python train.py --experts_per_token=4 --d_shared_expert=128 --hidden_act="swiglu" --balance_loss=0.000514 --router_bias=true --num_key_value_heads=2 --head_dim=64 --norm="rmsnorm" --tie_word_embeddings=true --parallel_block=false --beta1=0.9 --beta2=0.99 --lr_head=0.00636 --doc_mask=false --z_loss=1e-05
Below are experts of layer 6 (counted from 0) of a mixture-of-experts language model. Rows are named router (the router's row for the expert), gate (a neuron's input weights, with its number), up (a neuron's input weights, with its number) and show model dimensions 192-255. Each number is 500 + 40 x the weight over its row's rms, rounded and kept within 0 to 999. Numbers have three digits each.
After each expert's rows: a language model's description of what the expert responds to. This comes from a sample of Wikipedia text that the model never trained on.

# expert 34
router:445422474522562540487531562463503504514551490485491476518491522567478527502545447454534513399503483479547463439548463535459454552526488450483493558419514487521533497468526513493499497572490494
gate0:428475453510595442501519514475480524477519499490475533498564511515427478614523434446477519471466484489506489519475510463488485531537559470518472475520531485520507489564507519520449582546465510
up0:542560575539434505483524474490525476489427585480442553556438495506591469461515531522472477523486436515513527503521489468575415479442534548473562398457504555523489523491495506533514449411495478
gate1:444514485537548484528532582543488517518520431501514540506481441568465507493448486475561494425439461509485512460479522547475541550556444559444526536444478504541487535467430473517521433542521536
up1:500463500489545524461536494514506499461500629452509501457520483541370483503509531487554552537445484441432473551498600592487515576579498555474493533481513480529514452490491529499576478528528470
It responds to: Capital letters, accents. Single capital letters in acronyms and math variables, like ISAF or $A$, accented letters like é, ú, and nouns like film, team.

# expert 43
router:523465445495497501553529483500496505489530454423506494480549545583511483528542530520530475485511513490535557512554448455451551562570504521486430543400524565497500499554547435499546508524458437
gate0:472605538473515469510444547536492530508473568465478527470473567508502459426467532467544481499470485428541542588476498532515477487398494564472496491479482485504509452430481504420456518478518511
up0:523522479508463533520534473526541515553541509525544499542536550440452531529521443558477499525511541472495491425462548488464520506503519486465549527452544527524453534470548536421471402518487524
gate1:526461519502498452575513521480488486510526518502403584533599496506489517524486506538502488475562580484440518474520494516511474513440501523538496539442447559522484512436511455501528465440559507
up1:507534445542528485526436563477472467499522459480494461460512443510565517523444510493412505563538556499443503515472494556499412489494446525554475472515531484499544453493512524478544461492550432
It responds to: Prepositions and conjunctions. Linking words after a noun or verb, such as of, and, for, with, by, between, often in phrases like clash of the heads.

# expert 15
router:562445544434518486497562503505503465536541524470540489530426534502509502521535491527471428471515482522569466497480478527508487532518434474433564573404481486470504497459488517530489501483443494
gate0:497467497489558625495562556463558544532515515499535481541493506410446461496587509534511463476493472510541491488483494499476480507466471473515540525474574490526409464444492492450476460481479543
up0:510462487510492479428451554531516443468419550543508526499483453456561501508473579513536450496476490456482460463476459522483540451476488532481433472449438461610541487467440548536509530449500518
gate1:563486511558570470456456576518473529395554466488567451538501581550481438619447474470529553527510537467538525495494489504491544460524509436580493499538516535445505542449398481579481588491484512
up1:433502501480477545484490480498538499503514451518428484449479413570572526419555542415521437516552433494459546474516416512504506506484422536476518424490501509438482511464508485516468444488469481
It responds to: Mid-word pieces, names, taxa. Short letter or syllable pieces inside rare names, taxon names and brand names, such as ram-os-a, Puz-ur, Cap-sule, Sam-sung.

# expert 30
router:536450474484549501490522563470531490530473484479501456495502507516452492474583487537531507392481491510509473495519450515474459561541486454515518581400505503462504507429504470502576483563459446
gate0:556515422538525478505528490485454548507441500562547443519489506501553504489548515559506553507537485539487510540499497580503503524550490467528571463476422523527535549449454511501485460497526610
up0:507539515561451440476522462463514439449500513459478473560482469539482512502472499515510545520529583599477565408558481519554511525454495490525524471523491573416466552538466381495486539542462510
gate1:490525534505500543519481474544531492525483506505466514530387489469553457517482467531483461471443481492483481459555481501449472530564470507391479538502495525578455521434526543481522512503527515
up1:438540538565450429544442520556445520506542509586501549502437474514447469512477465500499502479490499490421541504544498509460489516460517508520553516509426503539509467518513465461510490490497509
It responds to: Noun suffixes, plurals. Noun-ending suffixes and plural endings such as -ation, -ers, -ies, and nouns like years, season, League, Party, plus percent signs.

# expert 23
router:554509494530488542525565506524593481502548394486487510492411509593535568463460501503519481514385463536560500512517466484415531498498507492431556601423535474510496472517523464477558471538445477
gate0:567566543559595548557465545472450486539470463528503500423503420495514502430503452487492593510453547559559504524483499455516491557547479543515546555515523534470536559565505554452565525527548543
up0:519490473585455525394510474506468490496515491452503453524470472534534483530493554403453497534477478499465520504501598462559497444464515548420452527473489487511478498523499488444497453537460486
gate1:568464467496446467524599646475524538559510488481448485476486513475512433540530451511499544469539497512506527464448486515457499516525507451487608527445486512568570474454542548554489458491441524
up1:565463562522493525507509507554496519539538435459507431449497465494484481470519499502570469438433516447453492553469525516484534461528495398442533518502549492555506518425466488478484490415526558
It responds to: Inner syllables, final digits. Middle syllables in words, such as fres-h-man, p-ul-ses, Lov-in', and last digits of years and scores, such as 2023, 11–11.

# expert 21
router:513479437479546494526546565500580470506553522483551491477531462514557548531517515576464470460548491459526454493475452512453435514523501467481589581471534485511475495415508506479579506603458491
gate0:518513487492623526538514525487430467491537493457543542540578540452564526561552485531534533509472537515531498391468440531498519486485447560539523543535447516482488483580529514522487527529512549
up0:475484514484530451560498486490525533514397480462549443514516526442385488467478530499442522478563454499545523517468569574578474515591516497448453447502529461575421503413448433541446508553411473
gate1:489503494568450535553533526543517530449589487513476571526459518524541458530612459528479419499546482540558434518526480470468521506455546390493521558474495498541558552492455525536473432495492549
up1:499427474503512507496481499472465535491412501494525504495478496481445492464438539491464507432461460542554528521518478614512457484533560533485495509520518511491460469526497471415532468476557498
It responds to: Word-initial letter fragments. Single letters or short pieces right after a word start or article, e.g. leng-t-hened, the b-attle, G-reek, Ltd.

# expert 25
router:424460434496508538498555480468570461557577474462516484587489491555510492495516498533510454493545485516571527494546541554418557477535529461478482522443524535516516442540468489450516417519515543
gate0:476510481480515492433553481468538500473507470492526569518519570458415496492522555511524483512516459550403481552537519491512507482548512579467501530487572571584442500522560478539481481532532505
up0:491475527466566540545442516526490543558531541510537433507469470482521447514499495445427518439496473441483490508485484510588488504563447453558444517484377545467463471507523477517476495526466399
gate1:477537502522486553509516511562433545519498403507525496482420499501511503461478456531463475478450593560460499448476451545532508495483532442535448494454459465509542569478500539460479485504375510
up1:467529494475458548432470483492485439554512483529509444437529477560507436500565521499516471510539444497527479452511537510538559440522448469478471471501454451449484490526466488459461519464512519
It responds to: Word-start syllables and pronouns. Opening syllables of words and names such as le, se, re, con, Mar, plus sentence-initial pronouns He, She.

# expert 10
router:504449327449494444530482471509570496545546457464506457540474474545516541461503480513520461534439491529486446447544454516470526512523467549523415469432449564474533499512534517479491481551436511
gate0:512454526533560483528487517510522464454511456512495538469499522463518513512452520488492456438517567493526501462428423483476518454455469537538494538459454548569534441492491468536555490502577494
up0:463582509512477520492463547548490477493541499504388471428437536441513536480398498479558493507433562468492485481551460473516475485538470503480489473478495562483481545575536394487513482451525437
gate1:521456501471497459507493555480475492476510455545541442546508496462503462458506424507549482503529523412514525444514541436498399444508489452530481469478506477503481442497442501415512528497468456
up1:452464537494526500560467508509490442572462625449465583492451546504504520571485476543473566478499471576498476582480486556494579562496494507467503543550526544509523415523545467548510463519503587
It responds to: Prepositions. Prepositions and sentence-opening In, such as in, of, to, for, by, usually after verbs like was carried or appeared.

# expert 8
router:476448463449479483462490490485526461571511484443486555486542508482547440500507461501537479486506503526526436456501492450445488548535519474515502565447486495485487507515484462472607509507454432
gate0:505514498470570470445486485447521513479503475461420484569452516430477534505507510511494499477483580496561452510519513542398562486455486408483549469476471553479513493505537567469487526542501489
up0:555554464483505483483449473522449435470534468416391453449497527508465464526479413495506571549513523535605491476423524468475468491481536445482503558507450520478567504567520480517548518489530464
gate1:502439619448461498523464556531534491470580490538433514569564545490527444518467513445517534489484541478448476483529516535518507540468483472533494475532492528536509487579477531436511513492573540
up1:522495571469498477468522497505491493453511527533540599535429507566504556553506532548492482551564544495495594460500445557581485498470553535501494515495495488537513442436557500524524437518456556
It responds to: Early word-piece consonants. Second or early pieces of names and words after a short start, such as ap in Singapore and Adapted, l in Reventlow, p in apartments.

# expert 39
router:412465501409526548534540519526515517523516482518502437587436524521497534566536538520448480482482465488532514539529535543447493507492430493510448510394524533556507451557511511507529384533490573
gate0:488501514479480464460536546464497520461513495542580482478546498576450473539507480494493430481494451516516471522517529477528467468533474511568482460512592602516503479548449487493545482497525492
up0:460501521467520531520517473491421451449403547464493517527448489489470519438519487530493523543477447476498539501509445552444555520460522506495452532487471491522485560485500551574500503480528456
gate1:437430485491535529510514479499487485529535483459540486525447573519570517521490510469457540488476549525482479428498489538531416460506537467470455514485447533560486458495474528503512572512492483
up1:523556528568523524442522412541484463466521506529483552547454481567506523493495553522470498502444517503510556543476479502501483526447518534539465565509490455527503531506442508490523529473439506
It responds to: Sentence periods, w pieces. Sentence-final and decimal periods, and the letter w or W inside words, such as Bruns-w-ick, Went-w-orth, BM-W, U.S.

# expert 33
router:535465531571432517471477513504519478513515466544479495580450479477461493514569514496521433413445559488528490544491513566456469574565555463461498525466524565520546533495509524536545512528462489
gate0:523450514417439523460542575441457516528511509487462508528573562494444485527490543465554510507467490577463504502571497482489503510462526485431452539482595452485489533466509501455538535473481460
up0:445433464486541542522534504506491480443488458509595463498480534489493499466519516556484516517553478493489620493476489503578523481589541547500410539432478437500502516554455498462534526539468475
gate1:545508496497520493511474434540562484422499485419435524467501517495458430523476495496500539385541549531454559462493478516484439466467607477474483470502502484424506513477551531494557532489528532
up1:481466491513449550491548414454544489553468463535512423493501509431507512439489518506517532460435457543443447478495517406511557434471481521513552489519501451468471547491409466485464491453481493
It responds to: Name-internal syllables. Middle and ending pieces of foreign personal and place names, often Asian or Arabic, e.g. Riy-ad-h, Ay-um-u, Is-lam, plus month names.

# expert 46
router:486509444495461541481538531480566473500507508574529476433533497472458464490484568519502481500466461549511530523469457560510506528517464483501449527495591545503459466492556442535554423559498500
gate0:513504467463509456456556532515521522496593576520546466470470511524549561480447510485464453442520463538520475468560446581494483494498519498569487507485507495514504487475418447507514467523508535
up0:609461509476541486525443486502427460522461463502488605517525508550532432541540479494495521457415570448461547468417530498457496450522498548470516509491472467445496455562467477516521527510481417
gate1:477465515516574540538521441501501533481467505496525463465500495592444478484450541517532499552528414528461563510526465499519490481518503552529496492541528482472423474530465511465468546566471439
up1:578487430488498479516525455525522515476477400503482545517493472510483515408553524505486543487537458473560487538450516535483531559484576591502506499470469573527540463507472482471442493557526581
It responds to: Commas, conjunctions, auxiliaries. Commas, and, but, and auxiliary verbs like was, is, has, had, and -ing or -ed endings in running prose.

# expert 17
router:553461451424442494479504465476492545513464504463543493417506442518479453520537481494559493455482502502512502536533506582490460494599458489451456518378520479492470466515462517494556442546547491
gate0:519499485556492532562562485597507564534477557465523564461472507465508427431542479505540504412465464560554520496539474502521524459513500433506456557468452483516357465461543486507577463502530555
up0:511512479497567503514499458553543544512512498480508546506501459548525469461485500488505552418533510485515458455565520551554458481536463543551461508523455536484526490393493516496578490563554484
gate1:468461465502520474504533557529572558480539538502545503505504520444468464588507506508560486429552456524570396486520527506448509498513528510429494480456540547420490516454532530426493482524540501
up1:563529586491507560524493564465471469470536533470492487468446432480506523422461408497527512521510431523435588436493449479486566540494492534522564532457538464511533503513530468547496534537494553
It responds to: Function words and suffixes. Connectives like that, which, who, but, when, and adjective or noun suffixes like -ical, -ation, -able, -ity in running prose.

# expert 26
router:532448506449515503570511470412498535507490462514531463631448528540469481491473544500476389518447456506471406539517516504455521481466544534483476500426553555510532434509453496486513436540476521
gate0:523528511539503428524466489437472538571494495440528489496524505491548424526458525565487452487528477508481461555485471439555470448559492479560475493507567499427506470504460513442554565444479480
up0:484499554437555543474418467496540509512464473488599494500454479403509510496559523475528490520460457503505433568497497464557487520515536470529496506517492522535470531408493501465530541563419507
gate1:507536523520509470477529566450498455508557533563459467522556532496434442465524405562440455470395537501488566561508510535475493481563513447568461441485498541546514468460521517511523436523430549
up1:519525483595521501491483589516493473446455496463454518448533485521472454499466455571493521513501530529510488516494459498506464497521522465599424522508485517451442524545531511466443453507523569
It responds to: Name-internal syllables. Middle syllables of proper names and words, such as Phil-adel-phia, Lanc-er, d-ors-al, plus pipes in election result tables.

# expert 44
router:508490466453541477518501520479481542528537498497536452525529589540516451517509497482507502477523471500529521499599430548464561510512439471441502497427506502457489520476478492560505561441439565
gate0:545502499425583521435435505424552495516524554467518532490518487543492482520513398537473421501522551437482518538506620512532488485499530542525472410485494514545479472464515464496502564465479535
up0:488495436485434444526488538455484494550448464478511465446486539486500546528542520421484584528479528478517582538396463525525543537497497526557542545467391488413437455456475534530473449510567527
gate1:595439471492529445503490510551460498530520490432527464496509453524437444531522462530565529481543486545528413447431506474471529454442486489436432531479493519494445460467494507520499530538476587
up1:459490562488491482473492457529480473515511642509472502468514533470515495481521537484584502498500491491503413510464489547479512461533483469463470427472403574560574580476468528469532526436389526
It responds to: Section markers and odd pieces. Section heading marks == and consonant-cluster pieces inside words and acronyms, such as op in Mesopotamia, oc in Apocalypse, and f in Confrontation.

# expert 40
router:493450516431479439485510521558491553561522460428538480471458557458538501448530511508519453514484480513582459475516543502456538506509500522529505562390570473491518496497517506550567491521507560
gate0:571497474483519564528442596535469499479485530533538447427544513482502553504579510454434472528435522553538500427442496473448572463510418514519549520515503435520471538464475511507466575489534484
up0:475491510487478500510486391504491524541506459491465522484450503548473441490477458482604495530520565494461530541474556544484493521522545485447485495451414616575485506503398493487517506493516434
gate1:460498469510475490495464545495507513556571553436508459533535508433524440558534449452529502464443447549491498481557510534520480548509529493442495524470434525559527545479526389507507496524522488
up1:564413522574495473528488508516476466489443564468520518493482509493538468482488565538466477491571550572539553503463480542505557493509490480476541484475497453533480511490528440507554554532537594
It responds to: Digits, dates, and publication verbs. Digits 0 and 9 in years and numbers, month names, past verbs like released, announced, met, and pieces et and ro.

# expert 19
router:443446473470450523508501488515502531528493482513480452464478486437436611507546501487465505458483516485487510511542457519486531548484485473461504540413542483512529476527512495499520526523446446
gate0:557417518522443510521432508536477486510479543540574514475489495452469467405484499479498554467476474535421449490461568563534479457515497566499504430470489468464511500460498488515560493537517481
up0:490534503460503538571480507437400428513468487545553470520483539444553515512569480466476547463479562478441578475471522497467515494549520553476500504486450499458517550555551514474526456506453479
gate1:485426505499524506545523489466449452526519503486488419455507464476512551442484526537468513491532534481548505445507478499525585565528489507545534439508509611503558550463492397539516498552502487
up1:516462496527609505496526516533577466567436576487485453470451489487528564489516589447455560490520520534490528510469551499553489482449494466506467502540489534421574550431484402530515522550512530
It responds to: Months and word stems. Month names like March, May, August, and stem pieces of longer words, such as Th-ail-and, estab-lish, offic-ially.

# expert 28
router:500466480482469510472524548482457543529571491494540450563454466610477460463547572531483458491536546447485486514545447524458522526505543512518485596473498487468509469517518497447516514482533576
gate0:453506465516547530477486520503505426495488463540503500488448501490456473520514456475504502545482448515428484475406503539505494476555505427479489482508466567510488488519456552468566457565481498
up0:477501500541487576519547499484467486571442516527486410418468497512494515534427465482556499494511464514535513553509463546517506541510544475521455559479466521492468502480528520505471444463496532
gate1:480459519519493528589519547519552524493501549476526435477496539504437491493554435486535445530561409533473458406529527531443470526521475444463490473433493494489455497466524528519555569429462466
up1:477496492451490518515473517553506524511561453511474491534525496562527507538475505442484482510459501492517527532393475448521559445538517501514515578505515507473574541529444461471478511531555516
It responds to: Pronouns, pipes, and units. Subject pronouns (he, they, She), table pipe separators, units after numbers (km, %, °), and name pieces like hen in Stephen.

# expert 22
router:477438439509500524465521502502549525500499495495526464505505514495472494540512511495485406504487459509534476515536525536468447571449534480508474586388500524501486482540514500513585462516502519
gate0:512536491540580489535477424512526526533480510546513529437453446462543522504459511589446547490547601495462496495519525539520428396498522424526491420479516527496481604510489421501487547495474513
up0:506519459530511514455493445484581515553518472492453544481457556559490529561500580504475509448562548486454473538564599530471397456552561482514492473461552533566463523571528496521508520488543488
gate1:481490484587461419429507536515469608504464447572543518470553509468537513508449518495471371476478445473473501454542544537425461542533492564542474568486509460483453439460500497499482516476478532
up1:494529484534532461458527551491455578510492520604540484481589537487542550576489467501533491521510468504476444494534586485503478526520496547500547516515460422541485501529536444540448539517499527
It responds to: Row starts, ordinal suffixes. Pipes opening table rows and equals signs opening headings, ordinal suffixes like 69th or 14th, and word beginnings such as St, th, cont.

# expert 5
router:485487494473472508503501486467555525524480476505476525558480517530505484518492467498575461417507465454562502484559519476461479537564574507502497566458496527510477446450499504466476480539478452
gate0:434545541540542438508510435495517538527450439509477442532488541463544483478520464567507483554465492493476571401456474481524497494425476552481527481448522518488471527448537506526546434504517547
up0:535497518491538534638509543517567487498549515464454513432504462476454561505519514509473534450476542575461437513452474540482523550524435431522507500483518459448507511511533440544555497543488565
gate1:580551469457532492576524478498471462573534534496477493529522505492497511569485418534502436478568463583469496521532477490587515483543527482501464554463536482417587523531481485538507416517454532
up1:446493497480467482510448538451436469510527479502525460533490518492527522518513538520475518508401511494449526509454547465512467434497462507492479506520522525420490502497511447464480499493584504
It responds to: Name-final vowel endings. Final pieces of foreign personal and place names, often vowel endings like a, o, ia, ina, ton, son, e.g. Mil-ano, And-rea, Wiscons-in.

# expert 32
router:614374467498457570462497486473524492525481512492504551495547493513426449514517566487503435454462521484530546487573528509492471597596493464488480492463499518502508501537530484483582464514498560
gate0:533495545443543391464491538413508486495476501544477498549492556444534491530561533447504465527460553489455489465572474549507481497489440534492457498499506553557489537488522505493515520463523563
up0:495581437492555495537537481444542509429551425441512512453489567486495538487500590462427539500487440457454538564537491534518416526554406522553489536499437476488541496498518522484493561417480516
gate1:485449461496505494411500437588476528468512482465415556519462527443463447489503493493537447528513432516509448525492492511575480523514538474491445512551462589430458548440498537476468462445519528
up1:495499519439517507518510519516481451556469489474478481516511431585495525466491525517510516472444465540543501420508437447501553544450395470485489469506568515511570480514425436468523561544467429
It responds to: Adjective suffixes and commas. Commas and ethnic or adjectival endings such as ian, ical, ic, plus nationality words like American, British, French; often species texts.

# expert 11
router:521426485494509476499512483505575531567552487520525500566538511530500456498580473563543443520495478497539423498503441534453514494454550489489468556370488514558553457472538506471553501538533533
gate0:505540449556536534424473535533533455476526476499464531520571602463514410546530590504502457514465486457528496499476497494473529455512491509437469521512419476489498548414575518497540572535535573
up0:443514514470547621463501458472516460494539514505517515488443504501567472439505491447507522441500530496551565521487513452566571538482513449457413510550450463511517512550463496467444492482523489
gate1:485507492449510485480556535422604509453493541535464530465550600541503512463461480508505452466535485504553502511510516575555530501548454457510477489449470476472501474521486530516554486506505490
up1:495534539404561485536528543433504511589458501565466528446521509495490565492488510470484510525527514466451530471501537527482471426488527425459556411494494509499489491438464484427475534540478478
It responds to: Name-ending subwords, closers. Word-final pieces of names and terms, such as Pat-el, Fair-y, terr-or, plus closing parentheses and table pipes.

# expert 37
router:482472426456540510513518503449497546489498480545531505555531507505421573511520476520474444497528513435488502509488534505468526493557548468462507521437526498490437521479536479492473479505424473
gate0:447498502458489439438456496529531551521543549508541528523608609493513546534546452573538473449487474509412491515478556470531486504461468508503531510508573462536500484532434506523486494520477513
up0:508523501540510554435465536511491506458486497475493521402573474539466507459470475490530600534497494507548493522567523490455542487498568546464484476502490435512392501502541556459435517558511479
gate1:469553501467459528515579521502499522502598494494559484448518443578470492530567557463430474525537459488450508482476530449588483477469497495452510449545466435478456520506495498506469487561468469
up1:448433528531460500551444592485550478506520567546436520508524561433538546540468496469446419477480509451482505466545505505480480499440603500486515471499494515470535471529454526540507416549454482
It responds to: Mixed pronouns and fragments. Pronouns and verbs like they, will, to, The, plus odd word pieces such as ir, ual, man, and garbled CJK bytes.

# expert 24
router:483469439513411546435518485493535492519517507513557500421549506469476498532516557533521500477430491510489494503549481533464460537601446525526418484479502467523489526472514480498573457538452518
gate0:566512470548517538471457490532523512527515474448478509451468520462541451550469477563476484487501472503560580473524509510464559509434515508553580488495516549564484444470554450504556534492509454
up0:550522509508517474515507466507527449421438534452501471530466442534517487561440566509496550499541540486574440452507463501562469475542489593521529465483445511465544541521458534489552570543529509
gate1:509498529519501514426478505406449614522518456457544555516483477522485462516483492485483453512524497483526506457561524452489500455503554468484464610541589500534490553495410450490521493517554523
up1:481498488464481439528529477492501474497491495544538482479491497469469556524516491469505550508487501467467580486506570474500459554535496522508562466459402535454478452450464524428550446438519475
It responds to: Inflectional suffixes and auxiliaries. Word-ending suffixes like s, ed, ing, ions, and auxiliaries or common verbs: is, was, had, has, made, played.

# expert 1
router:523501481422557494494484558419503517485486460462584497486442511527432525508519509499487466458484535602535456496473492554544505546539488481507481549458532526428497456476580502488561527553527524
gate0:541504482431580427503491488534487591524622474466471456507460500444536527564526462473470476490612542508461550506557501478542547526474507424500470430472503496500506471453518472525459532453479538
up0:470494494483494544501503469464559615534583475522533479480425509497523501585500477480521503513545557483481495480513525500466487467474558439510509456480530553554517504465422491440459529481459468
gate1:532562489469510475510526574496429470471468522482512422544489465545521490544441532493490542461527568529457475499487478541509488492523503565487558520478504526452497555489448469523580488461460484
up1:448480471474573479536539517438491471530542575481458490513566597416566443477504564534482532531493435522487496495490527506536519532497545434461471567511589532507421513421503546493547534475461545
It responds to: Vowel-cluster name pieces. Mid-word pieces like ang, ah, ong, aw, ok, ley inside proper names and words, plus capitalized name nouns like University, City, Park.

# expert 31
router:476442385421486484491529511511575512444511518470524488583464523566486472429551517457494484441486448560568499572469498508513461519528516495506532496430511507594549493497549458468592476510487520
gate0:493417519500557488434458522506470519469503518462545470543482475471458498584488496424427466469444418490465564453486485466422476503514431500497474549472522592410494601526435489546540489619498560
up0:493450539523500502530544513505483546484493473589493576587495531458405555524512573556465536469562500462520460477408457482491470501404520514462502481463497537554519503479555459571543407486551500
gate1:473494503519532515526542491505508455597468615528450536534524495518441499503506519456552506435538481527523528399501408575543438500531477533557523514521554539471534530530526500509560522515498552
up1:511520509472490504508535529517608480506489489514448506460492522491538478502473490463488478520529400477486507604457535497500531440482539450477489452499501417462496528542504407481411496429494458
It responds to: Name and word beginnings. Second pieces of names and words just after a first letter, such as N-ick, N-ik-olay, res-istance, plus compass words North, South, West.

# expert 45
router:508447435478505507565509442486498513558486496526509457601469458567522419527508580508507468494518534461506488544526428497463496516587467492473446551461524536512552427594559535506594516555470512
gate0:495482498509508522462525565492559521475562507507541480439526502507447529538459484484447440470354533500572458488494440566467475446422418477515450548481519549480457550485525482525417464506571491
up0:502483480430522446546561536464522551562490457522466524434457500497486443448560453537501451556485512507520542490509599590495476486482524469409469480467531463468410513494486504470520490509512532
gate1:464513488512557543523418576437483526463443463494525434480545557509500546495469522503483503472492481535477510474521419439480513500434483504478532517455498469492455508473533581488466495435507602
up1:517532544543524570531478478437438485468514466479453472581492551460422471534467514515444552490438543505446424508462450395536516497558435518618545502567499508517478455560541514510469494449485468
It responds to: Table pipes and punctuation. Table cell separators in election and medal tables, plus closing parentheses, semicolons, quotes, heading markers ==, and the article a.

# expert 27
router:506475458453504523553561526454569506561564464372504480442484495492504501515533523554424482476493478535520483506515463573506522537553535477517490487491510512547551534466514539490553450568406547
gate0:469504527597505504559448468479518474546465494554462489468477495468570485485498537493506508538478515581479448504552455479497573539525498492565520507475525508464492563412481536467537538506440496
up0:510509457522425495491568510488485479556507492580599470524535477542447441494477450503488510531487464483460548521503588436539495566451445528510518522539424524477467506522426489517524559479552518
gate1:559540449492576519534487524533540455523489532429531471515597483603449439486576520570547521515468482505501562534456436484504553531594503486468503459443405460430561497475504478497480430590501483
up1:532566481492500508521500544518458517475476530449488406491581519572489517553505428511540556531530549547461529480548502529550568438448522553495564473479486504513503503519497457485518455518527491
It responds to: Headings and auxiliaries. Wiki heading markers ==, ===, the word also in See also, and adverbs or modals like not, then, would, plus Pope after a heading.

# expert 12
router:463513483485481494453559502462527555505549521477470473583457564486488523482540518486561507415470527494494496518524498525447547527574478501514450528438484480508534479442527487470543496491489541
gate0:470516446442470487551543535471549484467563430473469506519456472490457468538540474473526463509515515506498483421533549585474482471430593493530508488461538516532467518501418469486499524445505488
up0:486512461551450494455506444514512513440496495535519500526456480500519499538455517445467444503531539537448501599476478423501542429504461483498553498493514487420508488466495461491506465512484422
gate1:440496474498492458489556532472572519521521441483607467450487536459472470452491556533560518421511413496495460564452440577580461532472481520491439484487497392568548483451666515510488503470550571
up1:551482572554418493507492524493539580458446473515428424446467475497519428451444551432552536552474468461450455481473512524531489507570499527577515448519508444587546569530516489533486532575528459
It responds to: Word-final stems and nouns. Closing stem pieces of compound words and names plus common nouns like new, work, part, album (Scarecrow, bout, battle, craftsmanship).

# expert 47
router:574461473463449517480515452460539515502502530533477479505500532454492506464519462549509494503504533496528580464551489513511501488539496499527518502429462495508487456516582456510560470487397531
gate0:528517523546515447510544496581498592503485461512487481478469431500513547538517486477523492409433530519541491475491471487420528580490505525560466560509474484503469507507493484555525513538536561
up0:400483509492504585527468494474503450479513486531495522521458473440446513517530541512465496503574451520492532494496475527511438539603514587508520546482514474411497448444556450516544555533521403
gate1:566546462497533448457522479434484488511517489537490478532448495490527499554532536545453482458496524525495448496509424460543458504527566532561481562437495496512495431511560509491485529518463428
up1:476508514524458501507492532550511458522457476492547511483464473484485542497525503439489469504465453451544478556453567546456578568464541499444522486515530519517490505518440503533535463507586502
It responds to: Copular verbs. Forms of be after a subject, such as was, is, been, became, plus some inner pieces of names, such as Mastr-ant-onio, Br-une-i.

# expert 13
router:458468500480494457540557485543458518513471504462501485554498431536526432475523520536495482479577559495483490502508453510489438509461497433525477502403539552467491469532486493508541513516507480
gate0:466430513473515420422555491579472561498539485454569471466456584492474510526519527467551426492493495552567519477508476552475477521546483529493479454466464499524555451470525458475506468508492420
up0:515490531501512479436462480522527527521439545476544481515587468442505450441521466496464553445506503527525463526419543479481491512500537496496514539481499464570556518493539575469557524475475504
gate1:423396495475502485515528490536500516562525508471540527477547457566524466519424528529514476482468504521516501515463551514485575480528494503462427484479488538435494472532478504438497529505495567
up1:449471506454518517438497568480498511486527540468497566487531542507533464547491477502470443475425488480575506454499467516523482507520520466542451498508513504486501520517548515570522581496482510
It responds to: Consonant-heavy word pieces. Mid-word pieces with z, r, j, ell, iz, ab, im in names and words, e.g. Sat-ell-ite, Cit-iz-ens, Zel-az-nik, al-re-ady.

# expert 41
router:517437409492492424515531419490534553477552496504470537506488523506466465478567506523495353462481540503590401425549466530449520527491473598489402495392477525501535528467525463487540534551449460
gate0:513414569485537481541477507592466481461413514443480522491559471474498505499489485514448448466475497514498459509502560510562441508558519494579476501402515519552447531457406475623514539554566526
up0:511568483497411496468517525421553572595535489462548558602388425476465457564538509523538483491582474506514534430552516502420499526474588439495523503542500509494524495509528491449510517413478465
gate1:447449487428539441565516481555545501505504535554485495560505492470439443465502461493572464544533517455495478509481492577505527513584515570498491524525491545488467505461518569542476508481555503
up1:496507488550483623529446513502471522481531441471506502468474502520483523517481525488524413513450511504468500563475500454506516493486542484478518496531485435504503462461468488496525518442492568
It responds to: Prepositions and articles. Prepositions and articles like in, of, at, on, during, the in sports and career prose, plus colons in infobox fields.